Experts of a small language model: width 256, 3 picks a token.
Below are experts of layer 3 (counted from 0) of a mixture-of-experts language model. Rows are named router (the router's row for the expert), gate (a neuron's input weights, with its number), up (a neuron's input weights, with its number), down (a neuron's output weights, with its number) and show model dimensions 0-255. Each number is 128 + 32 x the weight over its row's rms, rounded and kept within 0 to 255. Numbers have three digits each.
Before each expert's rows: "gets" lists some tokens that make up at least twice as much of what it gets as of all text; "comes before" lists some tokens at least twice as common just after its tokens as in all text. This comes from a sample of Wikipedia text that the model never trained on. Tokens count by the router's weight.

# expert 8
gets: " |", "-", "|", ":", "=", ";"
comes before: "\n", "  ", "=", " 0", " 1", " 2"
router:090124119159143116187158155118093124157152177067160147111131151124174113126081122191126104115150098105134115158100160125145150094163069122107139087137117109094107141155190164182155076200129080153093145149155115154136136117136114116108117078135180114136200139148169135138140152113133126067094103061148095101142177176109132154138111114177163148141082157158141121128143070115139119158100142147157202126075090126073166150151162096149131152153133160131098161140167140110141178166141100064134073143120151086154133077108146065202180147062095103090122141085164162153130106091125202109169157170129115112164148103129111075149170145080185062087092134137150150166179103125097136167107110109155165198198133119144107168142065126127131125146103116134147108101089090056108151084150166
gate8:118126164122148151174100064112106097132156094102088128153158158146162092120126156137118098096152131139156122147109125120066125093186145121112193153123150111135108118114134052106143074166105099103194127173115113133091180135241145117054144201130136095155125140128106057058124148130084114144130104172105165101121115129093126083112126084114074182084106176145101136186147096109094094126110114146105126132072197146110128146133108095105082166103121124099137096125093093071158156080158153112085116127145100166128128147137142138161080152168095138187193043146131193098108174113142160116120153145120113183099091101132113121097132226152131043137129127092145152103145129089139101113120075144150149126135211138094121174132169107155138147094158122156143065164112124117117176145122118
up8:125108074110162145106129126094075128145108115131101109139184107109072155101108168072165071153123129145150152146124123126133139147114148135090155108201086139146126130127157124051114106201090199169141136100088211153112098117142140168123124128109183106119172129094116107109123114045164130164153125094096128120082135132135141112135120138069157125140092139088114106107120099168156153160098168126173080134066137160138109164131166113130109113126129149084075154188082125139088135091147099117140085214125090149131184145136096208118164135114144146125097100176114099099169088104190157183104089114077114145069135169099144110124175128101109044154142148129141092126117069158159117064095146123148107018118176136135136135130153142130097105154107047109128134109148188116139064107090095
down8:115138137182183173165144126120120120162143086168197143171160061161104117100148105126122170110119119125172145063110143165196062134117119066139144092146136103112090133106168092138139168152106093096148130216180092188080133150137138148136122154153146089110107120152118103141104192177188147173116104114116064134113106137157107104122139211140152066103086136126142084149141150101083114159071079218213112165101132119128143152119133143139124137120139173106092180155123118169157156157181150178127139120085113113137112139175125133139122098152075103104126139113122143098113070129135054113163110138111156121137082166101164124105114175155163162132134134110113211142150118155115126113126083144124122174138144107084172104152160088167110133131086022171184106147125150135132178128070135
gate9:132130160133239107095145040148124128157084114094149146134134094116175180162133079077134115136165107109085154120122182099126066071156149107061146121172186134099113122092126196156170098125147136147115152096144093147135166129085154149164055150130108101122114087166130074125092182108128082149118073109104116146154137135065068147138175158187134101130108128132102123114156112108117093093153138127188102085100179163143156176116088153187168096101124120116143166153152136110103168163099153130069142099124107086096141098056114151140138080127143082108103109081150100143072114114141143088112087191066095121172171159103138126083176099189142098153109095122178147114168198181157146138103147167140121124096124150140112154174144133094137162111125076142148109082161155143147118117089165
up9:148147128169087177117187128124148101077097101143103096167144132117147078103122162104172157149141062168149162128097176158111159124142100095163128161058163164091188095113145151044058182151159111127098114117103117174179155136106168154109117104164141153129130093121081131167075152109157197124133136054119164109124051126120152102133101133161111164118133126087156085059151124109132147113136137195163132120142177165118191168141127156167108172133119154097141066159155162070129108162151145065188119118127113156156073107134123132097158118150123116150138141043156107114105127128185092114098099164174123133176179097103175112182088112097152116114142094107148135166139079087106091099116130099194173167142094117110076087111147203102151106097104125106134129097114115159129164183140106
down9:127154185136064140120160165127109121108114127177106160127075171088152111155136176125146053138146135168140130085127183139083118174126110156112094106148145137098092169154125111136126082171123134155155120122133137161132193178113163090164169137104113120058111113098187138136120119133119138108090123129174133147143114114161182112102140168106195167129132083120188107139101190095089163123111122102112142153167129124178123184087148098057106136172166158202089109116190198126092158072096072161143067138117081103068088146146143171138084134127149187191134172107142126161096156142176103150136137130096180123114130123106090179078105096097078207069104137091135094146104087073069120092161162146154147106128137122125107147137140133121143130099112139141200200127155142079100124172148107

# expert 9
gets: " |", ".", "=", "|", " (", ")"
comes before: "\n", "=", "\n\n", "  ", "-", " The"
router:147137132159108084142077116154108187172094159155145102092114169111156088126039101201153089134154127114106099179141159102164097101138078159113134092141096112125115174185185154099170101152153145139116123150193179132086134134054170119112175131138173105140199132104151128124144118107133055122109091096147111217085103100130182140174078174146173122114116078119150112117140060129160104121155149157145168104109133100081090200132154095169157116151176185103166118129133134120126156186140070094133096131144113130106124159095198118206139146085086119103110143147125139133120151137130150155163163135076161138157156087146104129122140162120156126126136144119158102130132110221101120201156137098198155124178108114137145147144151082099160118144123132114149142124134120058079162147207148
gate12:183131113158170124121088095153145135200127150157101118130131160194171202085117153148158125135134143155113098112105124107126125072099130153179076113142118113138136140172114102098114140128166155096147171128133068209107167125103093119130128085115095161162134152122091116159141212142107169152079115102160141127095148094129085099110165167134192176172059121106158120135148083118125140115128124122109172121133045114146146129134070152185077198168163165110120143127114174124098132078122105149160121141081197125133105155166092147079086106116127145116091112108127151050171086171099156163180099097143140151108221102147141133157065174188068104126086147152133138115137101144127127151097142125148128084200189157117076117128090090125189130107185151145127167133139083118113142145176157
up12:095123114149142139160079162109171170091133158156096119183094081163194128148104080177106212153091154110127125148072144100125151084101119099082107112146117170130163080116147145132121041137115100140139153120191175184101087134143122053096103136161130100122175144123142096147140150122123218135111179162164145132160084148163105102101193107134162137145155163138147173165104121094154061092139136180125193170128154134122154123150128121158143143167135163083178066067152115123049106144098106081126102160142123093118153141116112100113157088097139124094155099123136078143163056123105136121111178181083137176082170127129137172110097137150094100058107166112145116095134170159148095104093120091154138159095162091064122099133106100134073125137168154112159166090116145137156183172173122
down12:120112149106137182144107134177140146099189155070071106118164168131162162111083108110073112133137049168065193105158124069153152132121140094138115127105140096091121158192176090183095153135101203119131167158096110125183130150099121187112074153148180096129164102171155146101093167116178128092122152153127191126153099061106149111148104089059115189062165113142120064150192107105116147141068138112145110102148140123087152170107148128144128141149072135071130101087153102143135134125081146128120151094154157142132100064120092189138120109134051158112133105096137138147149101157155153137080125169140152108118191134112107150096156110159207091156120148122110131115134101088117100116172111121165168090137111120096129097118118099159096145082144101064127183152093074093178131171123113
gate13:160195159133125127127156128127136120177125121106110124115138165138165193119074129094094138143120136111105128146211101113111079115102072062142161157133132098171110148153170146119125136159090140163122122203114138124113137105084134125124131118150163124091073176144138167063127185144109143162139180107119149117141152066072126142063171106188175182159085106175084191116075099104099110194122164197122112075124115133148141161153156138171113125157144154105127103174112157086141113093123128079148140125096103107157121078136139118124111101176140149135140104118062140060124173120037131050155150099070127164161138082158196099138143128087142137163118109163122158073138207174083131144060170125141124087105156117119117101076134060162145106122123160166100132102158136086106163136145151
up13:161079114139191102145169107137189080067124109171137179121104151154133134136118149112165195171117105130084163093103137148102125168129095131106108133109112073081122154102090077166092093141080111111138102140170124119093131146133117114089159119163134157133100146153180085168108090128086080086116135052134129139158116163190145145145132184120076113150064120087095084080090065122141140147091113119090128132164156142152145176153087091163126144138084105061091097161085113173164118138151079133114148097128136135131130132100105168094180144109099122068096224139115128122110108107154122153168139140103140139132129128093125121140076082106105136090069111159141166145181157176176151121110147135136098168098101098049066120112076163159107121155080113056154160189142198084150065112152097
down13:115132098120148170108133155084138104157092150116066131101062149152146133143107094084153138117117137122103104104088179109147170129181115116077132026096138133119109161145101115089076108055119126099167156096161124106096172118128124124125108112086141130129185123090117107141126132153142097055118117149111121163128141113127160105119143173099107192097170149151128101113144086209153140111086197133122150130064141144146109167054159141085114124159126146090190174065160118177164148111120138180093158125159162134087139097083166140107141127093106101112074152144122119214120066097155151165114139174068104149093130165137105097165188084143150135086102172094167146215133150131094111130149104164172070135181177178157159164140139123083094096113137125105162113098104111151152064164094083

# expert 15
gets: ",", " the", " of", " in", " to", " and"
comes before: " the", " a", " his", " he", " an", " be"
router:116110125121158085152145077168114175141102135094117113156120105103076126134162088136101175176153166100073153101133151113186172137125097155151116102160148104145099095111197159144160112151170064137104181117169179151134110109159143111233169165073125172140121108124079111099096109146193141177101131116136157092105168117118152117146085183168171226142098107139150130128169064097128129141154154164144112106078164096128114122099165107120118154067146188134143127117141156129099206132118110116065116115152105127167149168169141117176155093079067174032097137139157085110108138144162055152105133134102172129176123111161149110156139102095114122100083153178132109141127064160110134124191159107192136156135160160157118129102121123120054081191120131127129100100147106140133129101146138
gate0:141145199113123146172185179100123139101086098165102105090161116095107109132110109167094108140090117125154132098119126112182120201112135099104146101140128068140127168101091127120160139121138176137068076135128103104080068119148179105114122191124120155142141132143151138151137146143128085117119110128123119135160145077170141166104091152150076062198210087157145101186068054111094094167127136148135097176141129156128128106165090173121144167112123151119151096122140077189168058138108126110154136139137127141137180180082129102126091168102100129106126111105082170101076117105122110055150168100134155107129124088181199123168105100081142114123141107177090170182130125191119113155144080098141131097078150133091193164178135147116089109152143171138234135127086148154165159164115123
up0:158055119165105102174177149144076166095136067120168187132081090135121149109177094134139132068170099082167161174104149139124136139094131159099121105110137127194152064108113138128163115146118137131081055130135157057188147144140101143119169111156099143157140152152124087175144156171112179149139123095118140115125130121155078152159156160107118152121122178159140086132095144161099119136096135149090124115138063128086091155161089163093156091111166191187122135053088048104105115091149079160145104139072169142117099118102121095190111119143118151081145150110177141145138188144101146183100138099140102119095102147171155130118154116115063112141087139126178146118086087115199120128168144192097113151169085061133085175105152179144137135134154129083088148126132102133117152183087198
down0:139076119086088148080089158157141141106139147147146151165159150133076120091105131056178135150119121086102148131138161138135116071073134197159091121102116173111122121138132182054107075144120075104098115093159198053166138155112094131137141105140127146132130111149092082118146079121131118092100139135080136081118137125122107119152127001099211113116109112132139139062139167129165093096095114062119153119157140169095116102158073089122156059103153147110121157118090101146075144139077133075105102103129118119130132066118151153127149108169110149132192093118107058161189122175124150151145150126117086129149127110121153184090092143154127134141130146147072108114061141076155121131076178165095135114152094131162131188082112142074126188104086068092131167140125094131069113127120139
gate1:138092118104169122100091131139044160158208122093112153124112132128084110108110128134126167161157168109118105150111148065108126134102124129106094149160152109180177139082134153096135135123125195130124140118145061085122061131147122103134135159112159112186141096145145125157150097096111133144129101135120138201073108108078111201088165083197177159130125111096129143170111145115156141095151094081109121159136073155143156128139085086096173131180100114094127091110187115114153084089105142080139089064115088126141090134149137140158120126105170137120124154105137147162153135124145187151117175133106144157124143123130095062087156105147108128096134115165188100153122102133159205124120159108024186055176185093060149146100171069130093162179168124155093086102150134167137066071121136
up1:114180140136101111144135043170132071111126166148080115141105121087161183103140112133164141180144124185134112070113132124117106109138093124147174070175134154125118131134124139135037147172067102131160114157152077138109180140104144072122137198134165149169104157123072155152153164107165184103142116141171110124159132119140125103117158145129131142113094133189120134116119129183116103121179106140083171116153147068130162126110147136127119087130188149076105152126105175171065131154180126144124197135191177156184141084129188076106069181095116089120174114164112134108127129135115075120113114170119127129116128135151191105142131058162121090162150097096084139128079177135127093124096128136108083175106143123137175115067165070103128071134156096154072194107151136198170135148171158
down1:102137173123140116070155108126182104138193104198155090091188128096182102122118079099086106124093121089130121132105167110125119120089153120153118090103094107089078141176099130137115131173115124125086148159130142147113117143134113171183147159127122079100110167175101097126094112135099152161071157167115107144186187112076169090156119185124091107132186194136185102057130132104132126154171150098132094187162181109149129124104175179139195087158059154163091187156098123104106127080088133066120150131150166156149135138179095165060145101147094113132136084157145130166149133165112151088145155113127094084092127075098080187127103140137085116127102128210106096144143068098134093116116153114108122160128135121134127115174090127156152122094072107159117128052129114062136142163152071